config.yaml
n_layer: 18
d_model: 224
n_experts: 80
experts_per_token: 3
d_expert: 64
d_shared_expert: 128
activation: "swiglu"
moe_layers: [1, 3, 5, 7, 9, 11, 13, 15, 17]
router_score: "softmax"
normalize_top_k: false
routed_scale: 1.0
balance_loss: 0.0112
balance_bias: false
init_std_router: 0.0276
lr_router: 0.000702
vocab_size: 5951
norm: "rmsnorm"
norm_eps: 1e-05
tie_embeddings: true
optimizer: "soap_variant"
lr: 0.00258
beta1: 0.95
beta2: 0.99
batch_tokens: 65536
seq_len: 256
train_tokens: 402800000
steps: 6147
dataset: "wikipedia_en"
Below are experts of layer 5 (counted from 0) of a mixture-of-experts language model. Rows are named router (the router's row for the expert), gate (a neuron's input weights, with its number), up (a neuron's input weights, with its number), down (a neuron's output weights, with its number) and show model dimensions 112-167. Each number is 128 + 32 x the weight over its row's rms, rounded and kept within 0 to 255. Numbers have three digits each.
Before each expert's rows: "comes before" lists some tokens at least twice as common just after its tokens as in all text; "comes after" lists some tokens at least twice as common just before its tokens as in all text. This comes from a sample of Wikipedia text that the model never trained on. Tokens count by the router's weight.

# expert 68
comes before: "\n", "\n\n", "==", " ==", "1", "The"
comes after: "\n\n", "\n", "==", " in ", " History", " =="
router:179058145157177108155077063081094073092142093132136097141191136164073100121114137080157150102154148147116153081131119165169102127111128140139108186166145178111179104102
gate0:137142180137159098175106145156162111125129117098107096096120094139106086117066099086166129108147142151095175106143114108153141151149122101192160109138159170109150163168
up0:150129123096143125093154125135150196129170100101128159150153128156177144126150071118139157173116162066143133161148094115092164154040150160111129158172167157076171077169
down0:149084177181131142138146117126091106106175110079122147112120122181103087111186134124101102162195120178209170165128108086160179129088136215126111167092117143108147159111
gate1:115095155123093110148112113115129123140133138124164133125118115136142046142130092087152081078133163123065129111153151066144106166122121091107162152135147145127132147137
up1:115168112119146140143139139158156169105099145152173099144182151137116130091134173103124172108151091131166205126193094172110141124150194129089120155190196141112101155225
down1:151150168092139143148096122147124101156156108167169132052165133131101149142121118122082159110123088184165062193161117078149138137188100058124083105169098112171148154095
gate2:136108143168137117172140114066138093138131110146121066146122148122119127152108166111097134089111132103145126140139127150120119079182101122102110098134176142176180150120
up2:114101145105133133168042131152142111121146110122075153205123081121108137090079153170164125106111093132200183112108098143106126090137136176093095146143188099091117161129
down2:087133109060141135107136064171142080146015123175065119182152139157158142115202120132119087102150115083124092062115145153157106118169113151121151146171149152088112104073
gate3:201141103156164116132185172109157112158120117128040110124120174102145141130127075089101169148143147187097098112086053125173093082139153105125106118122120098103139081108
up3:106115091121123095128145138159174119134115119110130155154138084103183095081179040130094111091126152086137130159065072179110178114122149125191121153126163142152205129144
down3:131164098087107065137094150101099074096130113168155171087139167079114176072164141169180120177033185123165109156179121208114157096145207100135161170109158152084123165077
gate4:162154115162143153174112140196104147128142123170086117143104134112136150172156155113179200186128160178159182142103066156190109147138137115160179127165130083087139126114
up4:045074111129135125145128092104157138144136164118082136162126145080118170110173143198125114122128168090106129107097159166126105091071134128182108138133145168128078086104
down4:120158133099081145135161140173147134094157141111085135144131130138127149086100127100111079168151093117113066086116126120143101144123095075113077107119149124136142134054
gate5:148137101173128163145118128089133109109116150106082116151087149180106045144144119117187147182095135171159096097121096133144123145107174143105144086139183112121100156078
up5:162099146185124168114061111100163126127149142199130133176118123116075037101110140117169178125173156141218136115145157148130133083054174190142095166156097153088151144090
down5:123190134114122195121091118085089078102096136100154120093131128112173051114129145072174091118165141172128132151108084108156110114139144158136123106147112119102121126135
gate6:170146076159113176115120109076150096102197053119131112148085096171126149096076137129136164146117151156187117182106167160136135167132103129110153113139144167107151122183
up6:129111088132148130144061091090079111135140153106126119134162157122080134140124136158089095064163070131199063100126126145127097132208101188110132102102148177153128104167
down6:092153123087181145178191164090145131155092198075085161133124186112150155226186113129105107146146149193101118122124101103123050108083113085164142120143163141129144104157
gate7:199136186127144158138102124110138080108106149125135110124097088158102150111151167096113096121139126197082157087124115103104108081149067157119082161142121121090147051150
up7:147111069084135105149169094156149111129170096085124137119152166083116151193144092126123164149144073145103085136097110142141102095122099137132142141141108133164166113063
down7:122200075060130065174053101109150177191109132106124169147174114146094173130075116108102111117185090125100063156119103053136164136179152092150135114091132058167162127156
gate8:115112079117112074143083137101123052132122161122135080075076116125129094076160162084124112177139113194129119123060115097199108123131142069153140148153166124125125149087
up8:169143204186112179104088080045115102139167114089141142091103098138114103100166138076136102165120165110144170100124083163111089132119117162148088155172128121128124132133
down8:150125111142151119090144158114147157102133120135104115106118115125136128092209181096154160161126134168156129142103194183178156149105112129142133091181110164128126154116
gate9:110132141146098044147087145119167114151160159133117100043104119177072090086112112082098080161123131111135149087114066122165120178159060116131154124106185137059088142115
up9:087116127121199208119118139128089063114119119120143146124127089048158125094103165112137118112120148168167183182176123156138139146103166191092066142102153170141135138128
down9:126128160156181106079098165114152137107160160133138119120121174108134152110112176090139117145135056104159125152112125102069108130141110118106046104156156116132124091152
gate10:163187105081103176110109067123147143105118111145123147126091125140154110140096165100108168153142109153138162084146103104171107160162155113130162092141171088132109176163
up10:158154111157107141083068122097112165185116182127162142163099178055084129155188114155181125168139124077186070120085090089074142150086157167133131071083194150135036095144
down10:173137146101149116108132142061129211113157172167101216128124151117141157092128106118140108141102144149073108159137115118070129122098169112114061129140057141109132076188
gate11:135138190150160142169168117159055148110202131131104144170087118164127172144095047067131137157144133130154184169162132180147094104154124154144132071133117143129167113146
up11:134115134123156160103098139135128166124162100131091137139117110140160189120131178118042137140099164110084168179172159113136106100132175063097173162090060109135130118122
down11:131151147144081205111147105115092145117142105087114083086091109114170132134149124030109149190159147124116121211104133144140128116158099121091180132144171117133144149159
gate12:122150061115137123119128091122082099147113154099060089132127128129156141074105111077172143095127095128145132104092168124121096108172111123122125121122131177145171070120
up12:132118109129165122140121111092066167113138125155128139155100164163106122106124154126053159118144130110167115051141073118108113162147181119188118070109170177088103080187
down12:129132112125078132171091125123174139127183150102125153137048103151081106118063081165121125135111096157128125151161130083109142215075107101089084111117179142188106096152
gate13:113123133166154090118201150157100095064155173147152084033070204143146098137139104116138113112086133116099116106146107167151141137096085125097112146099156128103095067129
up13:130167173165105133148199166105080128149109094085117116192083115143110115114150132152207122085122110144159158134129138191099135084099138142121052124119090139148097159116
down13:130134154114120180094107133158137068109135094163111160089114174120105086134163159145127133160053164149090072126104103138118111112129165120075102111115116148134158142195
gate14:149162053180123191151112169079150135122110060086097171128063106118173145089190171101182102166107121129143204183086140076130156157110090146145101071182126136092119163116
up14:141163171080090124146136109150161099138108199128133115142160165082106162175105134142080097126117085086119086070165067188102112070155141074096131116110096163202064104157
down14:087144154122147160146140147172100124185178182101132130093130148097119104089112108164110058107088088110158067166150105108136114022117133137005094159112153119118106079117
gate15:155092047090137156139166151148104160171133146143147172090171128140152133123134137168141132149178159124139105165164111106169106119102086091082104130150151122112173109137
up15:152110121150161125144137134129102147147124148075140107168141184184147088062175117094135187146148163147132146161173071105131143090073138093098115184184141104170185144113
down15:089162130145122091185196101152075145125130069115118097112146117151160140082139179129105165121170147099064130127163119139122147103102154119120095185144135131131162184135
gate16:147205135104122186169114123081183116104165058123134127109141119124166156117110189110145091155155129124083191095148106116156153137206130121118158180139110133176143138163
up16:129164104121136097113176137204202170089099097141156118131137190132103158133089083093085158104146142102127191135111126101104140133138122097152135060167146160128112136114
down16:112169078163119132155164167167107111173133111118124142161107129085090135077126100108140079124120120073161165160110130180140066129081107136031144107118172207126188156126
gate17:110072098158156109151136113093160068136146105138117149078129134099124052076141103164106093134143159141153164076083165120164115153153038235135107157160160124083128170154
up17:165198099090146127127160154156116118162135133102059114123105133096094116127137099111107116147127139082081144100107092080163143080141102142132150115168139093120074176127
down17:110162112142165135133099094107129174073110096127131109153119133121150141141184187145205145133158159105127099136121112194101097141126107132114117133116081144117121167130
gate18:123123179095106136132128135088194154090104129086113154126195116139098107162127082160086125085127132123111118098079161130083117156085101111144118133106128166151107142078
up18:121164122168108159095120115132165170142089158211113170077116117056149156141184108122147118149092177161087143117148144134142148121165156141120123108122067105071062126174
down18:080148100118131142073160134201105126084180145113121098141094115147148184142143124154124138133142095095136147151097022113089150114145080075142099093125062146086125163082
gate19:120109207146072109115080134109190079127144175185150097146136100088145123131132085130170124086125140150126113227111174169126132095146160108095146142108099150047152139096
up19:140095099141150086160063116105127111137140093108154102183104207190115113117162127144128134156143107157182074128134130155124144158096092109098126142110140149142182107123
down19:108120131143153088196103120115135084118125106140172066128096067132121049123047110146155133138171121145148146095149093105112118109171113144086132135085166132120138185152
gate20:116095168109089128091190123126070174137095141106155111168193100165118164177132116122154093071129144172155177115121124109134160176110094112151146149066134130108139085111
up20:122153127125111097149074117121142127155164154077094130195145182191074136117114109150095149097151074066123120082103183053150108095111072121127144127161155075126146090151
down20:158171134143089178075070146149110210090179137116162147092056118112137095113094165120126185087111110146172181106140114086086096156142141170134163140125143073217142105161
gate21:163100185159167124116126098183109152132109182182155115147139103109105129113113163118107158111181143140136212109153141184112131140079145169152127103204123110085148159148
up21:120089189153098127142114184102166152059140164052155140135120183172142090148112150121137084120102190095151113103153113105077148186132110192151108122088158140114072100098
down21:190097094130126143132174187103198103036104087144199175102118114168106108165127131152140084168088114150171140120107143185143103185156137178180103084048124092136119159100
gate22:133118117148130140156122111086106050149187129100070148139131140101142060140208069118122094120149183113162131131074131076166119089074129121120118147142191163069098120140
up22:108130120117095144131122090123212140153103110156167121110165158163129065120116159076116170131169158156135095134109173139128098110187057126101141142171146113120092133111
down22:091190089132146132123105145070082098161159177152133157150136100079078153170055132105144125148158122196131142148148132174126149144135088119090135095148116153127157172067
gate23:205087195131109137105104079098158144183121138084102137183150136149093085104137140150116151036154097089137135112116147115108119093137117136188116173119184119063108135090
up23:157115086087134150165082088108149077163111111153063124187199142117095131122174112190163145110142123101060078105127053131134119116157147112109142151157161131136117131129
down23:102087104131149169113098124097174141139134141132160106153154135118062106110199140115155141107171114143201133082090131129181144081208141150121114079089146180143230157082
gate24:150175078059159110107103090120158069129142104044168116121146179132165142103148124083139122125160127114073138151144101119097110155193116093076106102176107138103126139165
up24:178116154059136083151101111123219097119120055141172129078183169094156154155141169032165198129132154103032119110117073130145109105130126070152133131157062118168149140121
down24:123109109174130081107114187146137112118150096136144142126169082105086135151129158101098149127094121134151128138191101124086144104131185171135086129169098131077148125173
gate25:155134142106093142131113120150135089133176147059125146164159193107147146147171096073154121105104091211084126121127072165134149094132166158177148138153187126101132105150
up25:095149121118086083138106191121141149130081125165124105095085157186141201153121170078089116121108088141101113088122127153089118207092131141192081077126123143108146104099
down25:117079151138167113155177140125095169127107093115174068170083119148082112134111125107138111147181157118154166171108128125106136125171155169133096124052158123103170195063
gate26:094080139147123146122066086113208141130093136124110154106130197134102125178134103107137152128129167106114153109155156105148149117123139105219188131174109178135118118109
up26:156088115102144099190128145142128203126080144144167097157138142097074118126122132180133124131124106040074109067131100143133150133107086131203093120166117142180135082104
down26:173073096182129109147141154188145162138165182139152118153125214143125162166164122160177150193130180099119131095181096125137086139076116122157165120150137150129113103096
gate27:139102137122135126111194091158148136107076084130172142145147100109151087153114126063131163102092153120171130118120139200140154119184180125203140117096099100134123196141
up27:165145130106118111045150163171168130103121169144170150080152074157189149122142119133178135146133188144135109126128122121104109138160157124139150135139123094150112109129
down27:174109089118187128132141109150170115077117099130113114119123119124185106093122098098113080148106127087064122130200120125118186165152186067132143196126166147163117171102
gate28:162118163148141171184133101056080108122163108174133095199097142137090156126163141118192115107175090096127158143096158174121070088117139142051145087124133123165143084069
up28:110149087116081105156141170145186175111088106149164124106057089086130116118185172146190147210125158146084166142141160141087137138107070160165119144122154106124129157164
down28:156155090089127136134111083090163078124108128173113176096118145139176142148137147154094138159188148147094150110050212109144115126119117159133126093140132124159092170110
gate29:086197144116073175089081082082124074126166108124146134172119079152096157131147148110158128062136164097112076128089187105091147136166100138203161071141126163120092117098
up29:057112120097115105114084138105103115134163138095170099147112090138124121063076140126147088178117119130133125092137132129134138158143064174139145094092142129096107116077
down29:125159092160097087199160210107122037122160166101139152123051150100126102133134093123095119167165134147119162118118122144138090130137144201081161109064117082135089172134
gate30:092148137147143094112153159150147103145060108129185130109099113105124115133095088034100191124110124137110081113155162114136144087109160148109174121147114070098196155125
up30:093088071103104164132135083129177075132128102110104128130065133071133106138162151084119100107076110177092118085101189138113140134149127148068106157103131146105138180073
down30:084115069152161183127137102105095112147139067181158149080114138138133097117106096090071154157136106074141165123149136125064167152062126110110138119176110133055154083109
gate31:195111158137123168084149064154098074084205144115109125082155112111142139118112126081088111156177150140077155163111125111161074115146170131133154156139123117142173101179
up31:094113144162122115151155147139077179159070176080139159121148114057093130124142126105138161198112156062129108111104147161118094091102090087135111110124066101136098115068
down31:146126124134104165164136146142126157175109153121124059148160134100119092181133156137167133154139181116179118112113126153106108142107164104116113037183140155160118101081
gate32:151133077036090118094099057147121162159135200138101137171160112130144151053105139115211100137136102133147136150095144149143144195143126120100131137110156190154134092054
up32:116122131127166114139086162184181119110082122110127152092109140180108106096084103154131147138109115145160088161140119196110110081171106122123145135117096155105167168105
down32:168090192077135089132073179124220150098124121187086094093121119123143147107079115126084149087133127123116106139126053106122113106191147151165104077153135173092124162124
gate33:126141141144134138123116113142118129141109079106124148117052114127155122162102130082132135120102132052172108136134142088129125122098167143111132101195090183146122106139
up33:136175120115122145144164146117179175126138166146073137100086132094125107113166135129144135134140076177138146112157169104087125138127092128177112081135146097120090203169
down33:118092117115115109145109153140169152080156147114107138151102081150171091157162115064131089157191135130081100108159089109158152103143103124105127117094140157082086158066
gate34:162128117142132115096188113160099075109089167107123145056192127118127150119090108097093122167150106139126101132116143098037098197141135182183098134124144137097134102147
up34:124122153125173166162083077114106127123115076150112117139188082109118131090157092152129113143151102136112085116047195168165099100150170174107097131142174119125193139154
down34:095106097125152120099112118146168166079121123131151126120123180117160159064105098102070152070151098119130105095180142046143072138139122162116107192101154168094110109158
gate35:125120067125086104130136120133044119167093134123117151169183131123129113111130143118176069097156093075187070134096176169131072137149143105165152103093136130112090094121
up35:113122112144101103142206137151100155086118066120154153134219127139163073157119122104137127151089135141080015091160137120095156167083175142153093143159147134138218112128
down35:129105133074149153126103070139128118153129050143059134164133117136206110092142094123141121065092134122135118101144136120124156106110099126141106101179147183093156133169
gate36:154118171154156095142115165132163119111194177121186103109139085157071122068062068083143096139089128116103120121118166135179130116163081087143107140088139187109140169152
up36:114108085089124108129209114140094153145112110191125142143181196115129091156138168074052189139173102108141122127117122129082142178109149111122143145120092137130113107116
down36:120087122148062179146168116113096117122130107129116122118125204071113114114132109105136158138090179074043181117106102121117091085118122145112118137092146122139145093172
gate37:161118092019063128095095143207178135118121145102216135092100139111140166176084145223117161113087129162127138132184126146104124143130192126112138105140074074148132182161
up37:096138105126086161087123134096117174168125160108107155133081067076164151163151156151179068156106130127138119122056158059106129128123113092097160110088125116100070110113
down37:114131119130082118148147103101088129104116144137138074156161166075127134150120101139118119055185136103141129129121122096108120108172104121088160135153171151079140142087
gate38:149125160158130138068162154109160102150099110152194088092183084173125114183109183172143140097111141116150139121153143171170140168112073167150151150150090146074124140106
up38:098133096109132138160185137127104113189147129155063151156147111096091118143217133139180094206112140134156119157065126089129145076143140115107135103134151076153039123136
down38:090157181100146083158122090100135138150189162093138129125161128105123103114116099144095131087061109187141120164124135086112153131156125079133205200213157097136100123197
gate39:180108129128147137119086083084067082188113156063139175121113188158090124128140119090121099097126178175117124118106176080148137138192117116173131167093178069105106069097
up39:125173090124160094089058172122056122134134166135132109121089050115142118110138105116197133120134066132138106120097094138187119169087163150060123126114115097143091119156
down39:131128121121112142131182123137126123093110115110098112117118059146136107029098158148171111145130117088191146047079167114157119125144151163086124100088124118181111210173
gate40:137138111087084092138128114074072131156153152105124121152128121127130095108090097081130094076142110135119139169100147167093072089172140150127148124132104103137122129120
up40:070161090099196175055138135162090128162132104133111147129131130140131125105122159128110085220143136115181093106125134169153096176101082136108128068088159119121064133154
down40:163170158091095156100138139129155146134128128183122156161179152157101133102157129123089114114068097115091123125088157098205093139146101154139061150178103071192100156114
gate41:091082160162156124120150142094106124108123180160163095139108149166135167158174102204129151161082123189145084112104116141124167174086123062146121185143132160136129141059
up41:127161156115070171134187136144133132126103127153104149074171096133172173133136138098158087152122214118061154122144141116143128090175139117131145145141113095114099103141
down41:159156057170134170150115086141229074094161134153141108129120185084045129133110116150165152142148133105147175166099112132152115149132132101116173122211102168094126123151
gate42:189128148068149100147173096123188090095163098168140128067117156121147132113112103116161160193092156133090113181143093152156130111094150134132124145134096174158189150148
up42:093097141183129115198198116147074153153163131126072143138130073147135142088132158091153145144147189148160146197114128085063144066093154082159128156165108128114214131119
down42:100184162083154120084182069103175141088092156162125146114144080114127124119061114115146113143127073092124128128099191066124156144170064177140140159126104127129147081181
gate43:169149132169174150152179101159091097124127153125162137115095130105117137135119070099144185152091110130095161151108126131066096068139144164109139180157173126113142080135
up43:075144143126137110135107098147162133074119096127081127146140104139074137120090141094114090120148101092158172101154135134122161126138145149125100121098151107129098172185
down43:088066196117069133144155119170185107088172131067137165156073101127145151138078117177112061116080110134131077127121151129090131146132060115120120163083153092114080136120
gate44:074122168123131108106145147169127123137073092125064100140117136085113186191075166137056141131205175175139082152089138136112119164108041147140069104155165114105089159131
up44:162129100069169148124096145093126154133163114149132143174129106175120122163092118218141145187112059089115091099129102090115165145187123143111138105115091113180099088154
down44:083150097164113131168124135140116115105145096100107104145111158123196112111116167079117077169136120124148125164116082141117137127144174126171115183117138119129102121108
gate45:209203097147139131147155091125122073090138113088167106086141179076149119089077117109131131130134108088118179183189095135144177141085183065068159173116159151123128079155
up45:147103137142154153132118174114160135083130071099070104101093127190128094082063128097081136137096107162139116145137140139121174142084138109087146120156122158158161180100
down45:145112151074148104111153082186086116086105078135126105201079170167070188118119062121095088156157177111113128105130090121121146083112125094134061154105118130098146149155
gate46:175117080100112059129109130167150190114107141188203107144128123122076165135106125173085208081113156122163104099134173085137127123157052088180085078128121080098100099145
up46:175093128112128099097209123141082147133104117104123134157138164085132128155179088102122157123148144174137141116144123159131122118040182106109114091111182186050100167142
down46:146114133160108119153128163113135171150149097159076160097128191129119151126110202075176108168122162174107130115062110167188104198145117105174080102076082098140133135126
gate47:173065160114113111169108080081093120137178125123088145202105153161054142168130110135175128127133105063100116084152107129183134091165152106083104129145172144144097130136
up47:077171148153120180144136148085132132089148163061143158111035064158132127132202106136112098095138134181150087208144098105117087123132070150140109113060111163133144104129
down47:095148186178167125068125148115130110103101159112120117069098086129179109135166102126089099092130121164134124115113100136101132092076127157111170115114122134124149132129
gate48:130138140135180153126132156102148100084183100109086114128144035166164098094113132106169131178137114164140144132141072159203152088164086158077125118133119127109158204189
up48:097098099120091155119089132152198130146100161134124111091096146056087092120151138145169099083142168155203122132170169140162155145175100151144133108117090119111131130168
down48:204089126119096170166113130151117167100138159036096086155138157106106091158156137112117077146123152137168161123147141189118123136080150122186196159137144205131142107161
gate49:189129125170129110136119143064151097084136132165126136131053161132113133166163155127179119135113175141172177170158104152106131142123117089074099149145123155147121103149
up49:113121150084097165136128099148095143116136047159145141106158055128134139127121146170058134147149157133095080106124121100141086164105183126214103119105169124169159104149
down49:104081157106172106137124152129106137164125095143058137123124152061126148121158133189112146132160182119104077143137132186137149110131047158141117129142123129097151169132
gate50:182180115131142161142153097157118143128140171086133125112134160114071094137171153201136121104139175110070159098158130089101094152103142112090187064125142132166094215119
up50:152121096093119157118142141136211098082112057171123121111141152124150135136076108147114179154151158178126121106113083169202101107134156083087117177157092162164189152123
down50:159118157142130148085131083111068105075111123108107124104077093191133108153122166059140140163135151112160178129119203141128156192169094182139150121093156132196102152097
gate51:148118093130128126164127138122123107167113149096131141161143201094132152152194157121082128083111106147177109165113168156111154110127163098183134092117126070171093155180
up51:122052139150141140179132168116080156107144109109124139099117176172144114142102111125145129144159174069207096100147096129116123151111075128129104119093105164123180100113
down51:134130151143132115057130115147067139099125153119182093127074118145125083109167146114128155149177118125110135070110119130199107109159097218098109101141144172114147142148
gate52:162092118165150058108146162171095133098080129160142094081156160170126136171086160128138138085110173082119133108178126139110158104099109148150152168120113048115145067131
up52:114145179146088139099112132128117126125121113130084126131093177211090149172149108128121123161095127117106142118108139143139079121152092156137138057067100136061116118132
down52:116134137135102134124136049099124140155167117100086164152074133111123089109132144085173151136105133176128168102043192071130074118152079180153144071156199174152114224103
gate53:111175153158101146115150201115147175095123109125132159094124110195134131125169176192144102147109119132122141119153154178127149109144113161128122043174123146180138199171
up53:062121135088109157158098079115110166158079126101110124155125177203114139113174222115161116067099114117201150106117130134125143100128139119139131146113146129136088156132
down53:134102161150193104091137088134107183095047156180146058118130140105164151156100143136119139146140138094120127081086159133144143104072126134124119165151061073160148088114
gate54:152124167182103120174091071108222113136157158143115156185163058109151139132124147117119085086141131020122162151135134095044148090142110154097109117120054114031117157131
up54:079128119116089179094125108102145125107183145112085127196145159132128123131142170129195089122154087155131096143081106097104092143203191091113099122162119098122163151077
down54:181134141145146056158111122119152133081200086147096111113144179111166135149146138127164127073167110111117174161166074144171136100183129101161161107121126163088179179136
gate55:107132154138158146108098099104115066100193170139089076152116077107112127106130110136095083115107085120097170111121148154102130076166199109084081157095168100089162122135
up55:144122173155136143104110099146079123134076089144122069135105141122161122129139202140089104187111139143105133122192097142131143151094093076159127104104131089079062135130
down55:052078104145104110084133096147127134097164143151107125104099132091119127142090149120120169088129121171134181147137145109134205148152120135138100144132172169105111155149
gate56:062130094093129140103143158104146111122105182144110170134149165113099163151155139078092136111096100110121136095096151121095121143101127147117117111088158132098129189180
up56:120191149116124083105131138112123086138150142113154100146136111066139067112125101129145085135122100042137078141089167064134127124139104105180113132125116190207145095170
down56:175134153155120211135119146066179132145158095134065108100093132098085121076157084136086126152142127116130130153119112103111126072129111096110094133142135147097084102168
gate57:126143147079165114069097177112140116124062169150143148094114144139127139169142163115124049093153064164147120165122119134081163097146114180173135099093149190131115075175
up57:185092149096122073120130138163130201138133145146154137099180140079157103144150145130140180158088113184092154095165100236168160158105174123182098131130142097128072111148
down57:180148137138100121099164155147154139082134119127068096109118103191131131105128079171139126172122073105129110145097164114144128105132108171126157105141128123150187061161
gate58:120139113100146128097135113125135200173116110114151147120194098133142115151128143128120124150128133162099097115094124169095142198142060103208088119085092107177132085150
up58:133135131103143166135145132177186088093126114139126093080129109135140109110147154135095091124123158182031160146081076150212131154212141110053138170142084113147129184153
down58:150087142126146114154096179133138167153074096086149101125114033181195119092091154160101101145138116149112121112131108129203160147127134131099138089094111138119179134129
gate59:117154105130138137135141075125161067100122074134127171073199123116114054108096112122123161070120137114071075116106084132149116103173147091144146201149073092074179199081
up59:163131144131134122144147053101153098159177120065041123144133188131095079095153115134165081136126080080168122103087100140098126082168102148141118188140215174114138090180
down59:170117117120147159109146159133103148128119176115133131125158120170115140124127152144167099209138074073145142063088128167117057119102165132151116156147120119092140158069
gate60:110140105138141157125119113126156148104155120101147172040117085190159095134142119057163122170133084100156144134173174160072145128156133143084105116126105074164096177142
up60:126134110107091132088105123158158059108152151097117096094126168164103092143113124152222126150138100141104115122191127099168148121131092088119110176036161136115177085130
down60:114102103124163107151130085166116088072126099108119161109135156173130101134145105101098104078155168165128148148136107113177070060147159057145147167184119168137157180127
gate61:127148180101101137122168145108179143086148149132162121119154165091125143084149143153105134192092129197109123160159108114108136132107135140188183132148147152121169079158
up61:102124088188152134093087124124130137171065118150129090189120130117064148165144074105176184106108127096147122136111092110108111193126190114118112089072152088075108195065
down61:077152118125094121135160143110125146173136169123144131079112143098116141145106150174169098083110101107161121182125129102082156093101143121075105113087097109126142126100
gate62:068198102124141194134132062111145119141144078118085164161139160104143140115120147039142160136121159115098142079158127059147076135175146101205161129174135154116147122145
up62:177128106118194144068119233166182135136100142108151131124101151097179130095113078091115123155106065178135142162158137065157157152145092125150163165137136139109095162129
down62:126177077158135146136170132154127107137107118103172120074171149113141085121173119099159156150070100129141179120153158062136157126142148103119156149176153140165092086097
gate63:110109086131093082128092083157113105082044141164076147136109088100135094125168076140138122138149139096166125149121165237129166073146195117162218174120122142128136159099
up63:136119114101147091164113109120153153129075117199129090148098092182110115126104124156190172112180131165159181084116118138121125085194126148057122101157126090057071150113
down63:112138189181096221077143147111123113104163176166129122095155139102149139185114122141112124194119136174099156153110053110158132153138133148135126184112140177143089106139